Below are experts of layer 2 (counted from 0) of a mixture-of-experts language model. Rows are named router (the router's row for the expert), gate (a neuron's input weights, with its number), up (a neuron's input weights, with its number) and show model dimensions 0-191. Each number is 200 + 40 x the weight over its row's rms, rounded and kept within 0 to 999.
After each expert's rows: "comes after" lists some tokens at least twice as common just before its tokens as in all text. This comes from a sample of Wikipedia text that the model never trained on. Tokens count by the router's weight.

# expert 75
router,242,217,188,193,200,136,285,261,187,175,155,232,312,151,230,243,240,232,239,233,173,219,244,129,208,76,207,242,316,155,281,306,262,259,184,216,209,241,170,246,209,156,216,171,266,234,280,116,172,216,214,254,241,229,165,213,184,250,206,206,290,131,153,146,189,189,178,214,209,233,177,175,179,176,203,193,201,208,212,234,213,184,239,176,210,206,156,158,208,210,219,193,238,135,261,188,203,185,183,165,231,170,244,193,171,248,200,206,205,207,184,179,220,170,188,195,199,282,199,181,159,200,159,183,189,192,154,153,201,213,221,261,210,254,224,227,190,206,187,251,225,232,255,217,179,153,189,141,191,200,205,204,212,203,271,229,149,147,167,126,222,189,263,178,187,157,175,204,151,224,200,237,267,152,153,171,242,234,226,161,139,242,249,200,270,147,227,172,263,181,164,156
gate0,349,220,196,203,125,210,179,205,219,236,223,167,132,213,180,204,218,174,231,160,199,237,158,206,183,191,200,232,179,185,214,222,203,214,210,198,167,161,206,211,187,201,204,236,159,224,228,209,178,177,176,219,215,206,267,195,228,207,234,202,187,228,223,268,213,224,146,234,126,234,255,226,215,159,242,232,214,179,204,193,150,241,157,222,214,212,308,161,148,181,238,221,256,214,210,203,146,291,161,216,236,208,159,305,179,240,168,196,138,283,232,106,166,226,255,236,248,187,211,257,137,197,216,233,190,86,214,130,188,233,253,203,150,206,244,190,167,193,134,180,217,146,192,198,196,155,163,167,206,238,162,274,204,234,309,164,286,237,194,212,189,254,155,254,202,232,242,148,189,206,222,242,254,221,260,212,230,177,172,151,239,156,252,212,211,245,237,295,211,181,191,160
up0,241,212,162,266,171,192,194,212,168,173,128,133,253,172,197,252,228,238,236,175,161,137,160,223,156,250,168,213,219,265,264,210,177,231,211,176,172,261,186,206,231,219,73,201,230,161,219,202,212,249,182,176,229,216,219,180,227,230,164,193,172,222,154,235,190,247,212,160,171,197,228,269,173,215,162,194,170,174,149,165,128,136,142,279,146,207,279,205,143,214,177,203,220,169,140,189,216,236,230,230,193,241,135,179,191,276,268,183,195,220,259,227,224,250,188,253,205,244,136,285,204,189,157,185,206,156,148,198,202,199,255,213,181,165,170,240,174,166,229,206,269,212,198,253,271,172,259,160,245,136,192,245,195,206,200,177,200,194,233,202,324,102,201,85,144,180,172,231,200,190,178,274,163,237,214,223,247,208,131,180,229,202,140,199,172,183,197,221,223,218,249,193
comes after: " c", " b", " sp", " w", " fl", " l"

# expert 88
router,141,267,218,222,119,213,194,214,231,87,310,195,161,199,227,236,176,255,134,182,197,173,205,148,215,224,261,227,217,265,173,216,150,183,255,143,218,212,210,161,217,124,173,162,197,102,115,224,130,212,210,178,153,188,227,211,238,187,169,229,113,219,206,133,275,172,189,244,254,196,205,155,196,195,192,173,248,216,199,214,210,229,172,213,186,184,224,157,187,176,212,180,179,224,198,161,164,237,203,165,129,184,145,154,184,184,201,202,196,254,250,251,157,250,243,171,220,208,209,183,170,160,246,207,195,225,227,142,170,194,175,160,177,243,253,139,242,108,214,163,168,141,244,201,184,288,202,192,186,160,220,252,169,136,167,180,230,172,173,242,206,209,171,253,242,184,208,172,289,191,179,226,249,183,195,253,199,265,188,233,187,150,78,226,189,214,174,238,219,258,222,282
gate0,430,116,215,233,185,213,142,179,265,170,229,218,184,165,245,196,198,241,170,262,138,234,188,225,181,228,204,214,229,193,216,198,269,233,165,207,243,163,165,176,217,208,178,201,180,129,210,257,150,230,176,218,247,193,166,199,207,286,172,206,218,142,250,221,192,188,232,176,262,136,221,161,225,196,140,163,199,132,133,165,240,188,218,205,145,132,170,198,193,227,186,249,200,146,135,166,180,212,214,160,213,258,197,213,164,148,189,242,255,180,202,111,253,210,194,234,197,204,162,154,211,222,155,173,215,185,210,164,164,195,234,235,153,232,195,236,199,243,199,193,221,204,239,160,241,265,113,189,216,182,258,144,242,237,212,174,199,210,200,169,204,140,194,214,101,206,135,190,264,181,196,242,136,273,245,204,220,191,146,202,175,207,184,192,172,192,213,245,193,176,143,192
up0,210,172,303,239,209,173,174,211,264,130,176,291,172,193,166,231,153,257,185,162,199,266,240,231,139,169,172,253,209,214,206,204,239,165,193,189,284,163,241,181,182,150,151,161,212,116,165,208,190,241,130,206,194,161,159,215,232,235,132,202,182,221,245,168,147,207,193,187,187,167,257,154,188,129,228,261,194,181,216,143,232,181,218,173,193,159,167,206,162,137,186,197,197,124,216,136,197,237,221,238,204,168,273,169,177,251,135,155,234,139,183,168,163,126,192,140,149,221,244,168,209,218,132,204,206,163,250,192,181,161,198,228,183,217,225,225,196,233,164,153,225,205,244,231,193,198,138,218,164,161,191,164,236,299,167,217,215,159,218,145,362,201,191,173,146,225,157,234,243,228,254,192,201,192,218,230,249,182,231,224,213,139,198,205,109,180,214,249,187,134,174,199
comes after: ",", " |", ";", ")", ":", "),"

# expert 54
router,229,209,207,214,179,227,197,239,184,237,178,197,225,175,138,216,170,192,311,145,206,171,177,230,220,207,226,231,127,313,240,314,158,235,246,239,166,183,205,186,163,243,94,257,175,138,139,168,178,282,218,109,196,218,222,117,95,307,191,151,195,230,158,216,195,159,205,227,172,235,207,209,149,252,210,206,254,200,194,205,189,221,239,206,182,179,198,188,231,156,182,185,217,235,222,166,229,204,177,175,187,188,165,241,185,231,234,217,199,207,222,229,158,220,193,222,167,177,206,262,215,152,226,214,209,212,202,248,168,171,200,224,202,217,112,213,213,154,263,199,157,231,257,264,247,209,174,156,162,216,223,263,161,228,179,194,187,150,325,176,213,215,167,161,172,238,218,156,267,170,176,168,202,276,186,187,216,195,187,149,110,200,203,264,175,119,186,253,171,145,222,201
gate2,234,219,388,147,319,237,261,229,148,221,230,220,163,256,169,122,166,188,184,199,205,226,172,166,201,231,168,90,295,149,167,247,197,191,189,206,185,147,148,213,231,236,230,229,201,243,204,211,197,287,263,190,258,215,216,225,176,243,163,232,156,217,243,193,208,221,152,191,156,154,183,182,227,121,240,175,140,214,204,231,199,195,206,244,253,196,153,210,211,228,259,208,153,156,219,151,210,180,208,247,212,255,167,219,229,219,226,233,241,162,224,179,182,220,140,155,164,151,210,214,197,231,257,240,213,238,203,191,223,161,149,229,185,231,238,164,228,197,157,231,161,169,162,148,249,180,166,237,189,210,246,218,225,224,136,226,194,204,214,176,178,188,205,154,215,222,252,233,197,150,208,178,173,125,188,167,261,193,251,114,194,192,213,200,151,183,249,244,123,207,214,296
up2,225,159,244,234,232,177,181,209,294,202,258,211,229,196,221,253,179,201,162,267,206,155,189,253,183,197,235,166,143,202,164,189,191,149,145,235,232,190,300,216,211,151,175,171,239,173,186,197,195,174,139,229,185,197,233,198,197,117,209,182,208,243,167,204,213,142,230,190,248,231,296,220,184,227,149,179,198,183,249,170,199,172,191,140,161,190,223,309,272,209,235,177,192,307,169,238,169,211,217,186,229,111,200,219,221,227,212,113,154,228,172,212,218,201,220,219,198,246,152,202,144,232,98,123,243,224,178,245,207,212,218,127,252,190,253,159,132,203,183,233,230,249,201,182,188,256,222,190,216,164,167,166,174,189,257,211,193,156,167,208,241,238,374,234,193,163,195,199,217,223,226,218,209,280,246,221,166,210,183,225,204,192,260,198,223,227,117,154,243,224,167,188
comes after: " the", " The", "The", " his", "'s", " their"

# expert 73
router,195,135,174,265,221,126,193,161,199,183,147,198,182,206,269,214,246,192,187,253,197,217,238,248,165,245,157,155,287,275,249,275,207,255,178,222,180,265,139,172,227,276,170,182,204,253,320,211,226,210,208,225,251,201,260,194,257,256,171,159,238,256,232,202,164,176,157,161,172,176,201,165,172,232,188,247,194,188,213,185,182,121,214,204,230,204,194,250,190,197,172,166,254,166,238,219,222,184,219,156,187,193,189,207,212,213,189,224,189,141,173,199,174,193,180,182,157,226,182,198,184,246,155,160,205,207,170,190,195,202,109,235,272,105,99,278,174,219,153,245,240,184,131,210,141,148,163,172,223,224,227,155,196,198,223,249,264,198,169,148,180,193,233,159,162,160,180,218,191,295,181,240,150,194,205,207,202,246,207,137,149,238,278,141,290,138,194,166,179,167,170,146
gate0,344,191,202,198,185,194,192,223,241,207,225,218,211,196,85,184,205,215,235,163,193,222,241,238,161,223,241,211,177,165,250,173,235,199,276,157,171,154,236,269,207,207,190,128,247,273,147,175,212,179,142,225,137,171,103,264,136,210,197,204,146,211,235,198,234,161,186,193,199,249,175,184,252,167,132,190,217,198,167,198,249,166,287,188,142,250,59,209,201,212,256,199,136,171,267,123,220,191,200,219,253,172,200,181,258,189,255,202,166,227,208,171,263,295,206,215,221,103,164,155,222,245,167,199,216,185,161,210,220,188,205,158,182,168,209,238,152,226,196,251,236,211,173,229,196,231,218,254,164,230,182,196,220,121,223,212,259,208,208,198,127,215,162,182,257,181,194,218,234,222,191,137,154,214,208,201,188,189,146,182,223,185,157,248,183,184,174,274,239,180,235,161
up0,183,207,239,175,241,245,241,180,206,204,164,107,156,248,205,150,162,199,203,265,190,224,127,205,207,204,232,177,242,214,210,175,133,162,201,283,177,185,137,191,210,186,148,211,158,203,176,192,189,189,236,181,261,269,186,203,198,249,230,182,135,216,246,218,182,181,200,271,174,185,171,186,155,180,212,122,163,153,256,211,238,160,207,238,146,194,241,145,201,168,130,161,189,160,144,189,219,227,240,257,230,185,214,210,205,136,216,292,200,189,209,301,84,265,186,211,145,208,255,225,249,222,248,207,280,209,224,135,147,157,183,180,208,174,211,234,223,211,172,144,198,226,228,130,207,181,229,175,199,231,130,168,138,153,218,223,191,193,205,200,361,212,140,158,218,186,215,247,275,194,211,242,214,207,83,253,234,181,191,210,213,177,206,190,189,181,217,200,278,206,202,199
comes after: " s", " m", " st", " en", " gu", " ex"

# expert 82
router,241,267,239,212,137,259,205,267,204,282,122,229,281,287,105,153,183,196,201,118,213,149,191,178,195,175,207,170,156,235,258,311,147,171,192,232,238,134,222,200,200,171,208,271,224,231,114,192,169,296,174,165,180,215,251,179,189,254,224,123,243,239,133,157,194,212,233,181,239,183,205,188,137,245,202,172,159,208,208,232,229,297,196,170,176,186,209,154,178,184,194,215,169,230,179,283,214,190,108,198,216,229,190,214,203,207,186,192,162,136,217,226,170,208,230,148,219,148,256,230,191,156,162,250,173,175,212,253,242,197,251,226,189,211,172,256,148,189,207,265,219,200,229,235,205,174,158,150,159,187,217,227,236,274,182,215,201,170,207,260,181,194,133,154,167,174,223,160,211,196,197,225,282,220,185,181,185,182,195,197,148,166,158,255,144,154,157,240,197,209,261,220
gate0,314,235,204,225,225,163,173,229,250,198,120,220,210,218,171,212,230,195,139,168,224,224,167,179,191,165,176,199,243,160,288,231,180,104,214,198,247,244,157,285,245,195,208,170,163,263,223,236,279,224,180,160,199,228,170,272,222,128,174,158,140,260,146,202,270,184,184,170,161,188,210,214,182,129,161,221,134,218,219,145,267,111,174,229,246,189,134,146,142,238,214,193,204,163,236,165,187,178,259,197,267,147,231,212,250,285,208,212,197,189,127,240,217,246,172,186,208,200,171,146,239,177,127,234,147,247,249,275,201,203,187,218,178,199,231,195,203,217,211,256,170,228,214,179,262,152,269,202,248,104,205,190,214,188,216,211,262,191,186,156,168,190,166,244,194,236,207,154,209,255,220,185,251,195,181,198,228,146,260,166,172,211,205,165,204,216,207,250,196,154,139,142
up0,190,235,187,279,196,255,227,231,214,214,196,255,224,140,176,182,216,140,176,199,164,263,203,207,194,185,124,227,191,246,214,200,151,192,257,264,220,174,182,196,130,266,125,178,178,188,207,207,275,226,257,128,169,242,183,251,199,218,150,254,174,133,188,218,225,177,191,278,158,167,266,211,234,214,188,192,253,220,168,179,221,136,169,198,207,189,158,171,180,220,217,195,236,183,220,268,214,131,227,207,154,192,180,202,162,278,244,253,214,241,208,245,264,199,263,141,201,117,185,147,205,201,204,179,196,190,239,208,156,183,188,206,247,198,212,220,187,121,199,189,277,261,263,190,177,172,236,147,235,166,321,283,214,264,181,199,223,166,175,251,325,256,182,183,216,257,234,176,210,213,200,127,245,174,193,205,193,246,160,151,247,245,164,289,244,179,198,159,188,174,167,210
comes after: " the", " The", " first", "The", " All", " each"

# expert 92
router,187,250,215,256,164,201,174,222,214,185,195,180,168,160,154,230,195,162,128,159,207,270,231,174,125,133,164,300,167,298,193,209,197,249,166,253,224,187,225,185,75,155,208,207,152,149,176,228,200,172,230,212,170,222,221,177,158,142,230,190,152,259,190,190,185,183,198,207,198,191,236,190,156,171,189,178,229,178,174,187,174,238,207,198,235,122,183,182,209,157,221,184,188,199,227,184,188,171,155,185,182,195,134,177,151,124,208,156,177,201,200,258,132,166,211,182,247,193,219,187,142,207,257,271,193,203,221,189,193,198,218,210,196,167,229,260,213,138,267,226,138,250,145,267,195,192,160,128,193,167,233,110,208,211,216,256,290,156,325,155,151,130,199,200,214,190,212,290,183,177,192,166,237,189,212,107,199,234,159,242,242,166,205,262,153,201,150,209,234,150,215,275
gate0,319,210,168,164,208,199,209,237,193,167,141,213,198,173,191,130,194,162,215,169,222,214,189,90,196,172,178,174,240,240,115,238,154,234,216,183,156,219,312,202,228,157,156,229,244,174,212,240,180,193,214,196,204,196,176,124,209,237,201,178,236,195,156,246,277,178,122,205,189,239,135,158,216,200,182,278,203,220,206,147,176,191,196,234,173,154,145,191,181,163,266,225,226,249,236,92,183,182,214,187,192,178,227,179,223,138,205,162,171,188,193,214,170,217,176,167,205,179,191,235,233,163,212,207,215,229,180,243,247,192,240,206,185,183,134,202,174,192,150,171,198,130,193,84,165,219,164,268,153,138,161,210,198,195,229,256,103,273,205,180,205,190,172,294,166,160,222,221,267,204,136,112,245,212,199,226,199,163,222,130,170,163,266,215,198,219,210,240,263,130,225,246
up0,239,199,199,180,133,101,176,190,222,193,164,292,170,158,279,111,221,217,171,132,271,199,248,216,152,158,224,251,175,249,282,159,227,255,160,278,190,247,204,255,255,198,190,185,151,253,227,172,215,217,186,206,246,197,257,178,206,151,169,159,184,198,284,209,175,163,204,156,205,238,165,213,247,182,168,178,180,180,258,198,169,144,284,196,242,200,137,231,227,246,167,223,180,216,229,152,219,222,177,172,209,169,139,181,178,191,210,174,205,207,175,253,203,150,173,188,237,206,168,184,205,214,195,233,203,155,216,224,194,165,152,168,193,205,182,173,187,257,153,249,201,251,203,214,186,197,178,254,203,202,200,256,226,186,248,268,187,191,224,167,338,223,155,219,227,287,210,154,121,247,145,206,169,242,169,148,140,279,234,189,155,183,143,296,150,184,233,230,214,165,242,141
comes after: " in", " of", " to", " at", " In", " for"

# expert 93
router,167,280,192,178,213,187,226,216,183,93,250,175,164,230,159,279,111,152,131,163,183,212,249,164,182,152,193,271,186,223,185,190,129,169,204,164,236,118,177,73,165,172,190,193,193,152,165,226,180,161,211,222,226,204,287,173,163,195,238,180,120,208,218,189,221,185,232,201,239,210,188,187,132,217,228,163,226,188,145,208,135,244,192,222,177,134,212,166,202,239,215,216,152,184,195,226,224,291,232,203,211,198,226,146,217,133,172,218,200,199,250,181,150,272,245,243,224,241,118,242,212,241,202,254,163,195,235,178,175,215,128,214,149,174,190,200,207,153,194,230,200,204,200,163,212,161,203,73,170,228,225,197,222,220,150,235,214,205,264,110,239,210,175,231,178,203,229,239,197,158,195,188,192,261,115,172,209,262,138,219,248,212,199,249,155,207,201,221,136,281,222,219
gate2,234,206,409,264,227,147,228,165,211,213,199,228,224,171,192,249,254,215,147,149,233,212,207,215,181,143,216,228,182,198,169,223,278,153,155,253,256,229,235,243,160,261,220,204,217,195,217,158,277,217,150,237,176,260,251,239,221,183,173,205,193,221,227,136,228,262,182,238,246,195,226,239,233,175,276,235,220,236,148,187,208,185,254,185,252,223,232,184,153,226,222,232,227,160,183,233,201,158,248,218,254,232,188,165,217,138,217,190,223,241,245,187,225,209,197,196,155,272,192,166,177,232,172,285,193,218,110,165,242,240,170,184,178,138,212,185,246,218,215,225,196,210,173,243,167,218,244,187,217,158,155,206,181,203,236,231,292,190,184,158,159,187,235,176,209,249,184,158,193,91,179,219,106,152,246,164,228,261,202,218,192,202,200,244,222,227,196,165,214,206,156,113
up2,190,160,183,158,161,276,201,236,212,220,173,148,170,163,136,279,166,240,215,202,160,215,160,243,239,157,136,193,188,170,177,152,232,276,183,150,166,211,173,226,226,189,172,204,157,196,233,219,199,191,236,115,251,171,124,169,217,207,173,129,144,208,156,252,180,209,249,146,162,176,232,256,199,187,171,116,199,231,196,237,249,196,232,206,255,150,186,197,203,168,205,199,189,235,148,233,210,242,192,217,140,147,277,230,208,180,206,232,214,173,208,275,197,138,203,242,205,225,183,199,205,216,124,162,201,223,187,233,248,160,213,155,177,146,247,181,199,174,250,149,197,187,144,196,164,201,196,206,236,120,260,204,157,249,211,216,241,266,209,220,209,183,371,148,236,178,242,249,235,164,205,196,240,98,229,242,209,159,229,155,223,248,137,208,261,226,166,150,207,112,182,261
comes after: " on", " in", " of", " to", " |", " and"

# expert 67
router,138,234,233,185,223,205,144,221,226,99,266,158,100,179,214,198,182,180,206,186,214,226,148,82,206,130,157,235,268,248,174,265,130,167,158,180,209,187,205,111,192,146,145,338,198,113,248,220,123,225,226,184,203,201,208,157,184,165,172,141,184,183,234,171,252,161,203,210,242,187,137,203,217,214,195,190,204,215,205,212,172,204,160,213,219,186,189,230,167,204,197,211,237,222,175,212,198,166,214,242,146,199,210,163,240,171,182,225,168,197,216,176,200,211,208,186,228,229,221,187,202,187,233,228,215,206,170,178,219,242,198,167,115,183,169,210,241,214,189,146,167,173,195,235,153,221,141,194,224,174,199,199,114,220,169,219,184,226,221,150,185,202,167,213,136,159,178,211,296,145,185,238,243,163,135,312,235,206,242,289,297,196,253,187,172,244,238,265,247,199,179,279
gate0,349,208,181,178,245,131,138,214,168,249,215,167,192,229,245,186,213,147,178,198,213,189,197,139,198,178,173,237,228,251,217,191,175,170,166,216,146,208,247,204,258,247,254,256,220,189,178,164,191,236,238,230,280,203,181,196,288,234,262,151,229,216,167,233,167,141,234,201,128,233,228,181,194,232,231,236,197,260,175,240,225,250,167,261,205,174,167,265,259,224,184,162,216,239,296,204,220,293,186,199,165,183,192,216,149,199,235,108,156,213,202,150,190,236,260,228,215,245,248,222,172,227,232,232,234,215,226,231,225,233,217,189,166,178,156,214,118,251,197,150,203,204,167,210,244,262,177,142,228,171,224,247,199,227,249,255,188,197,212,206,127,259,112,138,270,227,181,143,212,172,237,231,187,159,237,214,171,184,216,226,141,301,241,238,173,237,234,265,204,185,203,191
up0,170,186,183,245,197,211,258,195,281,180,207,212,186,185,185,223,168,166,182,174,171,215,133,209,235,233,209,206,205,144,204,154,232,241,208,163,182,204,164,222,137,164,211,130,229,190,197,240,199,172,172,196,141,186,199,201,122,221,152,193,145,257,252,209,238,178,186,135,238,170,204,266,187,199,122,220,232,173,210,202,139,192,189,193,227,171,233,101,159,240,209,174,181,191,174,198,260,164,191,144,230,181,155,206,223,173,191,248,183,178,171,178,226,191,193,120,190,95,192,237,311,145,203,150,196,238,178,175,183,184,252,193,258,193,176,255,339,224,177,171,210,200,192,233,106,187,189,246,252,178,177,169,289,253,273,166,207,150,222,187,353,170,269,200,166,169,261,278,184,259,161,212,186,229,191,149,266,224,131,187,182,186,228,221,229,195,188,175,200,218,192,199
comes after: ".", ".\n\n", ").", "==\n", "\n\n", ","

# expert 20
router,166,265,155,232,219,173,177,245,225,130,219,153,135,254,178,236,141,238,114,160,218,213,160,161,209,186,208,206,187,211,196,235,163,168,165,248,230,167,191,112,108,193,204,205,236,159,184,201,184,236,256,243,191,136,260,241,268,128,233,143,142,263,151,183,269,247,239,208,236,211,178,199,223,130,262,162,194,176,177,193,232,228,169,212,189,190,241,237,241,203,238,257,155,249,141,221,175,164,175,248,157,193,205,172,270,230,239,237,153,187,266,167,208,146,241,134,212,180,234,202,159,168,196,211,231,189,242,160,200,203,178,172,141,209,152,161,215,218,190,197,146,156,152,250,129,175,287,152,180,210,247,171,135,213,120,171,253,171,247,212,159,180,144,215,119,230,216,185,168,203,219,209,207,180,115,238,186,209,187,262,264,126,199,183,222,261,188,209,217,232,229,269
gate0,314,189,196,197,250,213,256,246,219,156,145,205,250,231,129,117,126,166,205,179,183,189,169,174,241,161,152,191,172,266,286,167,224,147,181,206,268,173,155,163,201,177,217,214,176,180,195,125,133,211,148,179,171,228,166,188,254,156,196,192,188,209,184,146,217,173,167,248,149,227,201,260,189,208,130,233,176,158,217,170,166,148,219,248,246,202,189,178,220,226,215,141,188,209,275,221,247,235,198,262,227,269,247,222,186,190,193,162,223,172,171,262,227,158,178,197,233,204,187,152,218,213,184,232,174,223,187,173,194,217,163,195,245,100,202,219,234,200,224,231,165,164,211,179,205,131,182,222,194,153,170,158,229,217,213,246,210,238,266,154,221,205,133,176,246,83,153,244,107,220,211,194,164,221,255,202,164,150,179,242,209,129,215,162,199,170,278,134,305,162,269,214
up0,187,159,175,200,101,211,237,280,200,294,159,194,252,123,146,185,193,235,199,168,143,224,177,216,144,236,260,199,241,182,175,211,240,196,210,190,123,253,205,217,213,239,167,189,207,219,222,218,190,203,232,187,225,180,227,225,207,260,173,238,219,306,213,203,177,177,234,189,235,214,209,217,233,192,223,181,244,289,209,214,180,130,213,163,178,198,222,233,181,211,212,225,107,217,198,246,185,138,206,191,279,143,207,172,195,228,234,210,244,231,245,191,234,130,210,225,203,154,109,190,159,160,260,141,217,165,123,215,233,170,255,140,200,240,168,202,162,168,227,226,184,200,186,199,178,259,211,210,256,204,178,204,219,124,178,169,180,206,245,189,384,182,208,239,152,235,227,229,320,225,234,166,208,169,177,181,173,160,150,179,193,258,151,276,207,193,164,172,224,207,149,221
comes after: " well", ",", " known", " ", " such", " served"

# expert 35
router,198,152,259,196,295,181,156,195,195,145,267,204,185,172,181,254,129,185,97,187,166,233,220,238,200,185,138,215,180,280,232,270,115,219,231,156,187,121,193,134,219,197,203,197,163,172,169,223,122,203,261,144,251,246,222,156,164,201,146,163,90,204,234,190,226,194,238,193,210,203,199,212,114,219,178,204,205,174,162,189,175,204,202,172,194,122,221,213,190,228,213,239,189,190,252,195,218,228,167,229,175,208,164,244,206,194,237,186,231,208,222,274,180,198,192,231,225,239,211,274,192,227,203,298,245,216,290,181,175,226,182,213,225,163,239,246,187,217,223,171,215,216,185,242,155,145,141,141,198,221,229,184,176,208,159,210,267,137,280,108,167,203,239,163,193,169,271,224,183,191,214,150,242,251,169,233,112,253,165,172,216,204,233,271,219,154,144,265,195,152,162,219
gate0,376,145,260,137,208,210,207,149,177,180,217,206,176,187,205,134,193,162,227,287,180,209,248,224,205,152,298,161,227,199,211,161,200,231,186,207,201,232,229,150,221,198,205,175,171,146,199,147,240,179,223,249,275,219,192,251,209,188,220,252,168,151,173,256,234,193,202,120,114,153,252,214,190,136,156,187,163,163,149,240,167,159,271,218,185,200,206,142,202,189,217,219,164,140,218,159,184,233,176,228,161,157,293,218,241,181,246,318,172,168,156,209,237,232,203,231,247,220,152,234,238,187,190,183,182,193,231,216,230,223,201,185,223,212,125,163,229,243,313,150,229,209,183,257,177,218,271,152,212,185,195,186,183,188,203,189,154,230,253,183,205,295,208,221,239,232,257,214,178,171,181,212,128,225,202,193,205,197,227,184,218,176,224,179,217,228,161,246,227,214,242,122
up0,179,186,232,215,207,229,225,243,210,206,234,199,220,184,230,214,111,240,187,215,159,227,248,191,181,247,256,246,150,200,192,160,194,192,153,222,232,141,240,208,200,192,254,158,204,174,205,188,223,203,258,245,216,292,253,191,211,185,276,198,188,177,195,241,183,234,295,158,108,160,258,232,185,244,121,177,205,201,200,260,219,187,179,191,172,215,211,160,183,212,168,236,139,206,221,145,222,224,144,152,191,154,189,183,219,181,249,247,190,196,191,205,217,238,193,247,229,204,134,219,211,155,177,177,191,182,245,199,204,224,192,211,212,243,136,95,175,211,228,175,224,139,171,263,227,265,239,162,199,195,248,234,290,174,196,163,218,181,258,152,361,268,180,174,214,211,227,210,95,119,180,220,123,271,211,212,179,241,238,170,222,191,325,202,232,163,177,252,219,185,239,166
comes after: "0", " a", " of", " to", ":", " in"

# expert 19
router,244,231,202,243,149,189,188,230,212,177,195,191,190,185,217,263,184,237,283,288,190,192,256,227,230,110,296,255,192,265,257,179,229,263,160,254,203,246,198,287,218,178,222,239,290,209,241,164,278,122,184,215,200,171,197,147,204,149,282,206,260,132,162,186,166,201,164,170,147,216,155,227,271,176,194,205,267,215,203,175,185,133,202,193,179,210,223,163,177,115,246,221,293,178,209,224,213,197,263,203,182,160,239,190,202,201,166,202,197,166,149,158,197,201,168,167,219,217,223,206,223,295,187,157,197,212,122,161,139,193,145,223,167,199,179,259,203,265,257,204,202,247,160,230,209,224,124,202,236,257,161,231,254,221,166,159,138,197,208,204,181,208,169,200,203,238,140,161,191,197,207,243,209,127,152,214,244,203,275,171,189,248,227,207,260,215,210,203,231,126,155,169
gate0,391,168,155,171,207,240,199,222,230,223,268,167,188,215,207,204,182,162,205,190,194,257,230,138,157,209,229,156,249,181,170,132,147,207,185,256,130,233,195,177,173,226,220,183,204,156,142,182,242,166,238,221,227,243,200,166,153,141,244,190,201,237,204,192,235,176,138,142,229,254,273,259,173,199,162,211,204,196,191,212,244,145,154,227,212,212,200,188,272,212,215,146,178,151,211,152,142,229,144,117,198,179,173,202,185,146,198,237,239,237,201,157,154,184,205,140,145,260,187,264,221,180,238,215,237,192,184,239,144,244,158,236,233,151,217,150,223,253,216,224,252,288,145,109,285,193,252,219,221,154,173,181,180,183,224,194,194,221,141,219,192,190,226,246,201,183,246,205,211,180,178,166,93,188,153,186,224,184,207,251,209,229,255,241,227,224,201,255,131,225,247,206
up0,190,160,256,148,211,242,190,217,280,274,190,251,170,178,219,221,197,243,217,189,157,225,248,178,153,183,233,165,172,172,271,164,204,258,200,228,177,217,212,245,224,225,193,227,144,270,173,174,210,242,228,247,217,232,230,210,175,150,209,159,210,229,157,169,196,204,172,251,246,182,195,181,240,225,265,127,194,223,200,256,237,195,172,195,267,250,205,238,250,177,244,165,223,105,118,145,151,225,186,166,189,220,171,139,205,259,214,175,210,251,218,233,222,145,225,142,197,167,140,187,99,228,187,238,185,219,165,261,198,188,232,193,224,172,177,263,172,203,206,202,152,168,196,257,230,174,180,109,149,199,117,164,198,135,206,233,192,253,222,201,362,152,251,147,228,222,221,229,215,173,196,257,202,200,262,110,132,176,185,229,173,213,227,241,230,232,172,233,201,107,215,173
comes after: "==", "^{", " sub", " ext", " par", "-"

# expert 24
router,203,265,178,291,156,199,200,130,191,218,211,179,96,273,164,193,170,248,197,186,188,289,148,196,185,130,236,242,275,305,277,245,222,124,220,255,202,235,270,235,195,237,213,252,264,233,197,181,168,264,176,199,201,240,147,161,210,234,212,174,94,251,231,233,200,191,186,231,228,223,149,169,169,190,207,180,184,182,170,161,165,222,241,179,202,177,142,205,169,226,162,199,245,212,188,218,199,184,186,179,204,202,167,244,238,206,218,191,225,232,218,200,188,165,202,220,249,246,180,193,205,185,256,209,200,222,152,155,144,202,189,201,193,171,248,213,204,257,204,193,198,222,229,179,200,182,215,210,183,172,154,157,239,169,238,184,137,169,279,169,198,158,195,178,274,267,180,192,237,201,198,264,276,227,194,176,237,120,133,263,294,220,211,268,86,197,128,155,175,156,185,122
gate0,292,158,199,186,174,163,183,178,176,226,144,222,134,244,150,206,213,175,250,169,150,228,238,174,197,168,211,217,170,217,251,206,166,225,182,227,147,139,123,251,201,186,243,181,135,181,224,143,291,193,159,148,211,167,157,227,169,228,174,276,167,156,159,225,189,180,236,251,212,198,202,192,205,276,196,228,199,91,200,146,194,177,141,130,187,298,166,268,163,190,141,206,240,113,273,145,172,195,207,218,182,205,226,283,166,133,186,174,183,180,261,180,250,199,135,244,199,230,197,238,234,228,294,174,190,138,186,220,245,152,224,160,237,226,164,235,215,152,207,206,146,251,238,196,216,227,213,240,200,175,120,185,201,183,205,179,207,175,152,192,204,286,191,237,238,197,264,211,225,205,269,166,249,144,178,133,250,161,268,165,207,212,155,225,180,167,183,223,244,249,218,223
up0,215,231,163,192,219,149,171,200,268,160,296,190,169,211,173,163,192,194,279,219,150,172,264,273,183,208,229,205,255,255,223,181,163,296,210,198,193,225,161,280,282,217,210,161,141,239,227,144,270,183,145,204,209,230,168,201,187,228,200,269,241,145,241,206,233,230,229,147,144,204,154,199,160,193,228,214,185,190,182,206,199,133,197,120,195,222,284,191,198,217,197,192,264,239,165,268,205,179,239,201,200,223,215,169,168,173,208,237,205,206,232,250,197,210,185,186,180,240,200,208,212,240,223,222,139,165,167,180,226,212,271,181,234,243,188,173,247,193,254,224,246,190,214,151,166,146,189,235,191,195,211,232,129,217,132,258,146,252,245,214,394,208,164,172,182,224,209,166,226,183,222,221,190,149,175,200,177,206,255,127,142,252,240,136,185,161,248,192,234,255,168,148
comes after: " was", " is", " a", " were", " are", " =\n\n"